Weights of a small mixture-of-experts language model, trained from scratch on English Wikipedia.
Experts: 32 experts in each of 12 layers, 128 squared ReLU neurons an expert, 1 pick a token, a shared expert of 256 neurons.
Training: a variant of SOAP for the experts, 369M tokens, 11271 steps.
Below are experts of layer 10 (counted from 0) of a mixture-of-experts language model. Rows are named router (the router's row for the expert), up (a neuron's input weights, with its number), down (a neuron's output weights, with its number) and show model dimensions 0-191. Each number is 500 + 25 x the weight over its row's rms, rounded and kept within 0 to 999. Numbers have three digits each.
After each expert's rows: "comes after" lists some tokens at least twice as common just before its tokens as in all text. This comes from a sample of Wikipedia text that the model never trained on. Tokens count by the router's weight.

# expert 27
router:503515498477465507505454451513486495510529505542481514510499500471538465545466477484536484550506508520486503497538498524519464477506518499496470534484498481500496522490533455511514474482482514518487522496492475473483496504508505491526476506467490500496514483485529544511471523512496455497517443526478504551545511491520563527509505517470479491510491464511458482474511485455452439481506503496481462512490528469497535517505478484532516522505533506464473489481515532484483489531518504523503551471478526547498456434487524514514491490509466531465515466471517491512518468473523531449
up0:473506457483516513479511503572514510537502516482533502505479523488543462455559498442472508491521515514494511504479493470466458501463508503471496521523500514499506470466503476534474460545509479489484538519523503485471487479509473522518498504527488483539455568545525472486498544491488478472487450498540512506530517551495520502521493510470527497486498517478532485496487499517477547484441520516440491468513451485498427511505494520480529508449521502507490499479509492528494516486491511492515516469507465484531515533509517501491482504483504511457506481518484502476512502499517498448
down0:458532489521535468511552511527519500532522509512485500480481524493515490451500495552521502490506522523507494499513490543444539516500504498577506479498512497523513539493501499504526511475500484503504515512509489496528493498449461506529452561487499495509472502482500467495496535548497487476503508509468474484514537452547529472486473521507506495504474484513444543485518482545498492508509474506484513483513485469510463553502530543468498513493506502498518525493459520500495466448495511515482462495474499453509503529533464447494453532491499496518499498490510505496491561475555487456
comes after: "\n", "==", "===", " ==", ".", "===="

# expert 24
router:477537491482443498480482505511554478481565512504470473424490471464557516532508459504493448505497501464544499527489496489489512515484539471503503509490527472503482503507528466502510487467448468518420482472466493518518476486492463532484548526508497472485490530501522490512498517502517474482496485491536498525493507514539510521472507516504483504497511494511477462456462494450516508493468491531462491467471520486485498511497476471527538560496472465506540492494503493498482547522498484494508471502509550484475498513526502505504506536506454496492539489499498528540510518503514504524
up0:525531527528520500478506491477532483460531569526503464516523510506503489501502504445546491521512505456532548483487510544468452519476497506513509504540488460526516498478501518460502501484521479514515502488516518493524484461491521498515486520538483576544500498475519511526491443509472463510503463512516500501477459496492471493496474524452495521536466525497490493488493528469488543479493477460483453480482519494460511508473504491471521539456512464538528482533486491525476527485490512447501488485496492552525470513499518470516501484551481516495487513535503463500510506513473486461
down0:504516527477541480476472513511517526455478519486500543486492543535491485498512493518511500513501518552518553480513467525522501517487488552525485483516483469514507479545512507554504477501523533489524555483514455526508488529451497475538533476489501493510510513507515488474543481469523480518537496489525513468533451486499448548560524468501521476487530508495492519541501496469524512444527480527522495524502510459504530499478500501489491485514515517506496529507536527515487524502438463555495534501522470450545486468540513513512541501499490514492478481506503491510519496519477469496
comes after: " the", " a", " and", " to", " was", " of"

# expert 31
router:503541503484469491506506521462574482531515509560469525514516503492529500526492478529524504481536482519511487499452492515531541505470493516487519518445516493519480498493506460470486445522510506500520507498490465483502503502460494485515515535459489519497489509543484491526461526489559495470540460502500523523505514483508555506490529518462489522501499497469501473474464516493523477499485524490489483453483499484506460487523526468528485510507470502454486468538520546508492464519488517491537473471468514463528465465439518490504467534509519512520517493466543499549486507459472502502
up0:559544487464498529534514573535502499501457496473470468498496482554500451539524516521473519518450466486485532556485520557508506503546498520526510494514516509519553512461515514519471526495497503506510447513470465483491505499493531479488471480502518513519508486470459557497478521462472497546519505499502514492494520518488471500487486480467463498488504476499482522495472536487516494507472521498505478501524499523479500508523529488538521511543494519491505543537525518489524498464499515483468493518496564504499539461520500548503517529520502535474545487512515488511489507477515471469
down0:440505487516470450482513527492495476515516517513476481489487495519505490488527455531495520501499484525537455528497482524494491483508465533497539458515488515517546523494486491532548458482520493463518474424478541499504490484468492503486470497523504482509511473487476509519482494539466466498472511515494511515507523524464492480502495469456476495534491547493479556492482455471498482508500517550581469519530494525559497534459482489524490508463475462520479506504535533494491498493518494518508523498488459501508517522504518513516523474498560495472510524489503474451472473483489500520
comes after: "\n", " by", "F", " Jo", "R", " Democratic"

# expert 8
router:469458449525462444501487484508515517513489533520505531480541490502506529497493487507509493509538499507486498467501504514540520502506520460504481505498475500497474498512441511466549531488486519484452472519478477498467494482487475518512481474502502471550468478502541500494501530469492457471562481519466492483494539482540525523541517508472470485478496485545474474519509465482543541499527510487514475515495531478477487489537481473519535514502478502496544502502565546522508517474534506564495538474532518527469494469492480512502496542502473517500481481502477526495532543466510513521
up0:551498509513479535486541479481492468513521455489516515469491499506486472508526473532473504488457518472500454482495505490488507501497502490512502473473496479512537522494506486458468533450496477475479512536549513456515485494468526519490507459477511536500508505521505498551514521501503494537553488504485514514488528503581555478471507563517488508484520498497514514422502487513504515496510495498528518525552508508553532510485535471482507442526518475484512524511478452460493496512493505506559533504504482507487532509509489456494458516519500500474464453519485538501502493509510487479
down0:463507517531474536529500532475525492504490517501507475486480525496503490490523543502538539534525495523542442501497496482440552546491513484462477505526515464509479490491475467499495470517467493506506486544496439523545486497488469493504488510498508520497562509491505521478481502493475493496498492512502513511513542520534539518440456479491488527503475506494518487438468477511479495502529504476495438526523526478468448474481512495492514523460481488473470487510501481526499439505487491488547492518498474470485512493463502546475500523520480518516530494472463491539534475515503541511
comes after: " ", " (", "/", " \"", "[", " Al"

# expert 28
router:481502455537488473481534496461538522498565530529516456474500485506481494509461495487487470537518505521480512462481506510486490538497505514537507510479516452484464511507460510492507519462495532513470508468504458471516503487527494523515502488497491496513510489523520462511474505538526472498497484516486488489531533489495541505522535529443508479561526460454458501510479469473511524516518518498486446492506491519520515506547472489457518519508498472425483439481543522486509520496517514531519487530519519469451477511496488497506510504439492444494513490476503536499505532501493489488
up0:550517512513463490503501558480492485529531478550443511500506503469470493518547547540448508519450518474509446471529506559478504502462477540477435546518504488514489463533519511541527543469495530491514550501507533513494522509523454474496494513482496494492509511534510536511478495541519477504486480479488481489516506564465472470488512519557487498487504507500523500500456500495488477526462495488484484511484518497515503498488491526493462475520548499500485479507510525495460498523528486488491509500472510513503512522491493518508523511500541508513485474486511518550472507470539476467
down0:442505534445462480504499513502517486519504488493483520536495458480507465506486521504466512513496499515516516532474445509522485480501522493544555508465533548507525476480468466515493490524523478503514499472502464496499486530477483497506518510490519512509482491449525505475517498550504483484487494526460502555508500521495516451481488530476514500527474526500498499521495483495483532483501546524482486498479497483473502532489554543488513485493514506474494496516440483507471497517486516519525544506507515506440473396498482521492528492484520585487482510499522534515476501524495479479
comes after: " |", ".", " ", ":", " (", ","

# expert 19
router:493507478506495484450533516485539471492509532498521511460509486470500498519468497533478510521510470520516466487482509485496480523478545495526465496488503514512506486510502502485497460504488498475518511522487517447459475483535529511483474499527520506553477499520503476501479517541511465441539477501459489510485478489512480471504499496465483499497561504473505495515549533480535478479484491499438492499437479487481505484532465451495504512523490502504505485454520510504478500487507531520503553459510553527496454483472480499493482564508495497557518496477457544559462477479528513490
up0:507557460502544512472477473529522546523519495475467485487449494488487517502485478546481484479453559492550478485465534520558510540526519486492520516492500501449514478537518508510540509494460519463526536521518471505531488479497505486480493493502460514490481498470510488531526511483499513514521508484464488495463508534542513463517483488545505456519472529513484490489491505495485490488518502533470556490518573518497493543485516512542505504495489531514546505512503541486532502508517505518500498514534475501472442481484452530501465520517516508494516511491502472521540498529495469485
down0:519519515498469508468524533451498537468499491454494502499451548509449497483532489476502494497458483513520515514507525524479519488497509498457500524527519485499481521483493464510503478513469504478481492513465525438529543464474523468469541539519559488490472454467489494542527540496460499499504454528533541502462529465508517500516509489563464517493477487464518479517506507521513495536526492493495490484492513511552502509499504521482510474486447506471488502465522514502547508546517504509536489472528472506504513490442499518521499489511511519507475511515513500463505510481478567485
comes after: "-", " the", ",", ":", " of", " in"

# expert 0
router:474481456492497473467467450494535513497477510519484488496511485511502517476464520538536458518531471509493512502526531532493521532506536542522508530455513474515511504472453500548492498505470480505486457484458482481450508494545512488481493478467528490501474497505495551506477482502563496482491466475453494513495527448504545523528501492480471519561508489510460469505498532475528518457522505538459491514492490498520576490513492464500519511498513492491501479531493535470495521519524513493487499523526486473498494474539484516475498549484498484530480482536480506516478550466475508508
up0:513518497450452484500505460516517501476535483496473470528504493499479517471522538465502492469484462514487510549502486493491491482467514494519481532513484453479538496480491487521507493510499493470483484448480522458444464490472519493496481515530467470506498460524474527491509499524477524524495510456500489528490509468503470480506487476505507503531534464496465517508430516468465479463519507513530456512477446503510511527526538461483514515505562536484503533527494522499512512551511519526486521501507497522469507508561518519444478508520497474451510514551473507534475511484525476485
down0:478499511471485504540497474533492469540492481520474501496463493516480483527507479508529481485478492546517483514489515504494502526499492543492493477498522510501485511461455506493492490530534541514521502478469540474498499505501445500524468503516484539478469510539473460506500473516475485505474497480460489476457548502512492469488447573546453477486486507577502515481520525468501508499486495516494531495477483470514491544498517510530516478486432503481531465465454449488478481492494490482475494495521486542481492482501468478474515546478548490516474485498518460524504514533457500480
comes after: " ", " was", "c", " ex", " de", " re"

# expert 4
router:503466498462479531499457506456482478494489534508500518489539477527517485477497456541506479501533483478514504544476474510491487485498514481507450494533541501479538464552478511484551500470480515500526507513519469477483502503504486516540495549482472519543503494537478485513466520551538455504510475531494524485517553503523514553469516456468506501492452506478492471485500572505531494519498508518472484502517504507512479496498497514496534541484483487485516476515533528506509516523545518527544497526513479509467508468448519496481481558500501519471500517455471505525481539527479516493
up0:459529467526477531520456522474472506446495512519493470497492522505502486484479473498510523509521525504499507476452510460575547502469496465473533476522500475525496487497466544502499503445499466520461505493516467485522509496517554528528512498521455518511492537521520477470485492469505490504484493475497455521478475488459521534495556520525521498485516474484487531460487547482550511504472502497489498478448496431504426484461498518513545487487505492497508501500500476485481493474495502502512525496514488534508478525515501495533452491490508502506453491530504536490537518514524520490
down0:497460516501545482475506500474485516489523529451477475523531542497453473461457503481516499519536517504499546524534495474503506475514483494479521505468482478534503516472508467543523503501473471499509534473497478509502499519513493560465519537519498472526519473515509515514543498545466500491542497520506478540508468460492518499479479488523508503480518497506499474493485526503442483548511509513501490483478452506513527519490545458484506521465467489445525525541501470453530557504526451514501468507529486503519505467520495483524477503495479452515501507499508555519470535505468537490
comes after: " W", " E", "re", " Le", " F", " Li"

# expert 17
router:485539478482508491476485510506484473442509540524503465479503480512444466491476455485513495507523504497534475487494512481517576504465489477500517520470482455524507499475507446494522489498513518508461520493466494486473501499512527520474503487507551496520490483512521466522503509502508471447531505481517483500476524482549526541469467529506479498477493489527475502524490533486484506489520480521472497515465544477536509472473463495514500524546504485471535478457509499534507476527542514491554515479595489505461515463507484472524508512475503520524476487517485532494515466466486528480
up0:477482572484506509513532506475523507513523445541493492463537485511520538505521499511504498471533471503516514521525506512468474498455519454478504446492478497503502525512540473456486505499507484554523501527466504543499504505495506510500502544541523493508469531502518493551479488441501503533511486492533483534463504444486492467492501470461473481511502492469511482543453484506510534523479488470494545519490483495524505473524500441498507503478494555512520516537495460505445519525477498457494523490492489472497515479504487543508502495476480514502491486517500481447490520489452532463
down0:447514514572534475505506539525559511481498484482498523446502511489531497521497488535560482536519496509459512507521494473480488491482526502507505494522538526525450521512562530498511492498484506526518557499512503512501458494510492482543531467521492512525525481474517535506493556474503564528498510455509504466527490542510529493531544487517481482467528510517483478535510506454479530488519496452505537505491462481485525522509504464524524488504488526522517489533487465518497473504524523529510500521546456520499473494513480493494507497494533478542489509484493487477467515481476507466
comes after: " ", "-", " N", " R", " C", "n"

# expert 20
router:485504511479464476474501488472554472514483539510500510487491478506519527531491483493481465515491443486491497506523468475520511530506533462511481515461488487479463533520482509503496502494494474511498483477470478448526465487497494503497550531523544507512449472542517543509482499496515517486543485503512464492515534516540546511447476522457450514514499515456495507467489502497496517445492507522462475509519541515521479492498499525487519499489503493486516450509508460512445487484506522567464514462463480493492523463489518476523509557485493526536534519487484523537542497498468515523
up0:509513497480451519503533467480502441486519526524514478495516508493523516500469497469488521517448462484475483552480485481528500432504530471516491554503530508495521491531507515531502502541533517452473497512495506515501491494511492552530481485488510484500468513487506501513515533544470527489498512461523515500555493523541500524500523533453507471512485458454511516515537508521469480476467521507494504525479528502512503541538530490478484513530522524516550523487487519508513475484495488536469531479457490491520526453511495501462530499442531519499550519517438476500511492474493484514
down0:489486508506494504533517533492488474518512467526487504445477507497481502497508445538522493485517503505479538555504456531515497494495496466455484492483477516483475454493470570505483514578495526516485531488499537532512496464501528485477506499507489480503493497508456489490483493546512516539504503455532536498499511456480481546524524514487481488555496517516506492528547554536487485500448499476518504486445505455509492467518486489513443534518497489478512510510477498497450506476455530472494493504541498503517484491535494534494499476505480479485465464510514465488522479538482520523
comes after: "s", " st", " d", " \"", " S", " do"

# expert 1
router:510516470471460524514483453482496505451550509546485504470530520476516479512449492523514498534509463544514511533464502553473557532487492458548499501480483479474488480494474475469524501494468527472528488509540518457467492472511488500498489527465469488518494513506448526470492505520544496472511475512469498520496503485510476496504486537483490493511499481481520510490496516494559454494473479510471445452463527464519523512509511470527490500504455474523542491473526488514530484502509518546508515499529499539484484472503485448533522500473466482497505468487489517508481504483456499467
up0:500486541508509479487487532514493487489522472512487475583506491526512522511551533514481483511505496498517466512478480549542519484491496499527490495468505534535521484486452518516508519496507505517510489527521492496487490500483500512499534511501527488486482535492484525460531516505489469501538469527484532534488561481529519519499509547488484441521505501493485534516535483520511523515522482521488520569508503493557529467476452480515485528495500491525497477464549482520530529511502509492493504449491499490502525552498482504514433532494512527472441506519483483514451503450447499479
down0:492493507480536527517552542549502490499467502490518527460490537442497465507490515513512542471495506482531543471510496474471523506481509475515509499498507505458497501491583492467524495492499527493494509494550557487547498537495487497520499485442476507511512564502432475461504477487511529479504499476480489497492503519488478497492473460502495513440483481503495491482478437470521514496498528501457471459479515512459503475527517502516485484531540485481476534506497466488502490496512512519483550519475506526469509515506482473460509497492500456495519505478518505500453532523484537526
comes after: " of", " in", "'", ".", " to", " for"

# expert 16
router:513573483531477476491469474463537465490546531536512510502491482457473502553468482480543493512513525523493483475495501501517506532553512451472479527493555501520548503519454497517485504515515488512476530521508468488502482476468464440499521489509480536488490480504494518530490518519505478507501475501499518483501520495527538499521507478451535510506485500485484478471479520530526484503508526523450502460531513511505521546512525470508542505528515506493492480486530514498517481533495529515511485517490503550457497515516536461510548505498466519556543532500464507537522465475529503488
up0:489530485510482469515528501519495484521498522522527478543514481498526473473504520489505500566500515512492544483461477468499437484491481504493534527508514490522552484522532495492449490461498523522522518540468506540477500510536504481516480439520529511468497475490496509511499529488497518512508469497501510508486497532531487512509431487485560524475501499529523526492518475515461499461515472518502468462496544474483508465500508555506483495497539508473515504501462476519512499522564444549522507539471525499494469496463490517471475465487481543510534495469492498504542492507546513503
down0:497491492468486542546490505505474496484466465501549490491441484479481468525501512547482488488503528482475476498523506537529507494496500474495505511533500517524455459470511474558483493532472458509481509491486469485478494499507507477544529473539512491522499466491466500525471462510523473527542470498537507511502488522515510458482493512487460503476496464488531478515510505526466539478534513484502500484512487494491500473478473497457463529468532483435553556484474483477519528536491551480466516501502541526523512537523482531507460499542511500489483526513482524487491497514504562505
comes after: "-", " S", " P", " C", ":", " O"

# expert 14
router:470559497501453512487486487495551502449496495530537503480533490515508494529446505497496487524491527538560509533478501519549498505502536474507484534474506506512471538484475473483486511500471495495538456508500487472509518486467512492467511497438527536523470499476515498500461526557524451441516478462474486522483524455514525502476465511456499529489519485510514486483490503465490515531497530497516491516513482484466493528508524495539514503512479478511485486522503486527500500509496485524499544445544486526526506498513481519513481471505465487450524488491463468488482512459549470529
up0:520460505473424485484497482508494465483494461502496502521512483499558480512502542526499509504464509500498491485509553488519488492499494470496520540498520478516477486469510463507456486492514537493503485480518506486520458497500533537435515486504487494505492496497496514539508466472469462467460511492543489490511474473536509547472539509549504506527497458501503549510510516510516529502493472502485492521485523466493545548480532498499501439451477488499536529500544508485467503546500508522490465513493500481489522552503508523437545447490510499524511517494460488527516504508508463527
down0:549495434503480524502498512527518495502459489516489502527477481538456516526495520519528506485545564462483490509462444484496498501498508475523460465553514524471488513508499507452489467510491501515517480522483480505544507506498518515482506497532504493470505472463530474494465538483472487523492505510529516482486480533474474504505458492503496498484499531518535508500470463470509485514460470524504498480511451496505519488479484488487542530487479527518474484517509522479491449513521505485477498545510509511518532452508509471494513420521451495504479545495495456501463439535489488539
comes after: "\n", " as", " on", " is", " with", "ed"

# expert 13
router:466507474504500481451501491475529478509581499551544488459509455514504501527507517531537474566515507516532481513488555526486475509484517464527503523537463464525492563509479473525537513504483477501481452488536490501479499458468483506500530509484488496546496503476536553481486486472507485476513484482510499462531505505487526521523494521496502540498477462482507470469521502477510545486500517502495463489494510480486490483500489478499533538514468457529505495496499501492473502502535516500505488487451527506489446492497478473473521519514460511530509509501458505564514512495482545478
up0:525544482511504488528492511548492533503459452457527496512491498461504456527460511517564483498519524539464452503503499490470510499478491486483475477513525477501491519490524512494543469487515514499536520493507506479488538505484498496526493536486438480533520498477506491470532471467499512536534508517528491510483573495514523542480479497533503524511472499480478500501456532466536520500529485480559519516466511506517486474510532483468511503458527456488499506493527498501478501492530474514518479500481543507532517540457515477467483509539502527543495501485464495527442483454504496481
down0:526465486460469477500498490471464486514500481516521495512458444485512465484485521481496503525480517453448497506463510536529494514484540500433526519489525481509492518492455512514483505505485514460485500528472544538468507507498490492515470486529492499517480481431541472498481510499486530467467519501456485496480467548557490459520490505521511512509501520489476475537491484486472515517510511508492542470488528519504503482441492490495464523494538502471524466468445539465466531541503524502493509465494494467492470519532492490469491515536513520503499448501505556510505516502515532490
comes after: " |", "---|---|---|---|", "\"", ")", ").", "|---|---|"

# expert 15
router:456498539507467478469514474476483469497516512481503508467517500535551488487506491496488486523501531547560539520516494494478521515497498468535457511481543511478443513465501504520510524499463517507470484501477470496446476489505502482519510492536460521550480516509470516520516468534520498483525475470468470494501495510511506508480466471490508514528492511486501477510472544448550540479518532494490500499484493489543503505481546442495526520500510541436521487505511502475470490562472504495529547520482504534515506473523477462539474514484459515511531500515488548510482510509484521484
up0:494531505537521502543491493520500496440506499498524483533458516504492485518498519460523543488502524508548506514516477525502493475504501478500507519486456526496467497469490468505522449478530504498491469520449479484479493475531527510454513496516499500538550474538544499504468518534509496487485485497517537499467502504514500509538487483570528520505490536513461543504501513495533518466481503569497489512541503485485492480495475462455488509460497507492529514482499517544494484513554454496488505492531493518483530550537469524498529536534471471511496491505478525519526530446506543528
down0:546544502514479491498496510492497438479519487495509498513494515536506517510486520521485527520509525537495504513496505492493450486496468517520508515507489527546504501488452495509505480535491495489515440533504498507480476524513493514536503515442497505497501491489511465474492508462469497575500529482493514482471513510523469533500525536493506464483509480475500541467499455493503516493484516497514487490469493466500466521453529482494539509532480499534508553496487539517458534425531498421533503472500507514479489539490531482539479517509476576477501517534527487499515512525544518500
comes after: " the", " A", " P", " re", " b", " Re"

# expert 6
router:502500538539494493520508450483479490527515537530461505487503449474503504538467435455486483504499498530548480488525536535479469523519493493507488545495498508495458470502534459442531517486493493518464518516483491507515480480544504502507505501476498507526475489521515489496492468495505471472482490488513505534503530459517487519499492495463471540515540450494498462471488539487503525522482502499442542537488510516506504502520530498505520559496447485467503471503490482488479505499515490508526510476515507476482463499513527488537451555489471522507501425530470510492516530459494476508
up0:523493541478524500532465524436468504517542466509495515499508490500488496527520504461489464483476511481460496484538521526498515489527490483516444500500469470479441506481455470505545464539462499557503537524470513533476491523496514469467510490458509510541497511536486510488416484531500526497501498499496514486530544503514482517466509465471527522471470466469477495483449522510486491484519524509479492518477481525517501475509512447521535501515502503505533530512517465499483516516521525491492506482473497528465504489482492449538504496456506514458518490534481494543504485516506518533
down0:475478478538533461499520485489492483478482535464461523460467509481503484498513511468485520497463515464532492488489550476468467518538501497518490492468487546546541491480497520511464549457519496549479512494477511488513478526543478492462504529467478480499518524532458474479512506459507463503492496508499510516450504502537478513474452468557494504513502509526507506502485516492511513516488527509503458500474466508521490472505479497440505495482478507523482428464488478469518536510449486490479495501497510449533497543537477521473499520493481490528560511488467509507478487467479492496
comes after: " 19", " the", "In", " in", " 18", " In"

# expert 23
router:524505482469507514493477454489476500509554554527514528451516489500477501528505474494528504507532508526511514540485464520512501497503493493531428493481507497497511492505517456488504496503523507500492500479522490483496500486527496490500478495455527480520481519530504521459496513504529465499538479522471474512491503476524507551458521530468516531505519509459473475465483511478538483504517487547517464519506480481484504502525519477504498561519433513475512481491509485487491467498539514539465497438501579468501507469481469532497489529495478472506486496535459486569518499452471496471
up0:473487542518448511498533528526520511498461486550528487541456498478519462487529492521515492534476492491536488513519462509503520469487503517497499479504506485489505522518505529462500490537492536516494518518487506553544515455518505517490518515496488541497489471456481463467513500543533504488534465525504476536472515476552488513515488484529556511512492500472492512511496492500527498490488508582519485481507462516511478488517492519562514502512526493513507452465514467495474509515514525467504513497502509522468525529506475458470500536490480496499426497577494475509476498492499453498
down0:474514499480490501508478506469505488500482472514497502518469527517548498514507516479483501508463487481525510483475514583540504521505473513517500520497481515493520518531472492469480472507528513480485507497488487476517500508447504485512502480501462486511503494507530525526473516502463468496557525480539515432534488523522485500536430460520468497456507498495492512474494468476498462476501484461463497543532552518505550498510522471459465533501496450498495490492440484487469503513517467534485503489490536530466488472567495456487531545500481464495508507488500496527526489537523504487
comes after: "ed", ",", "s", "ing", " However", " one"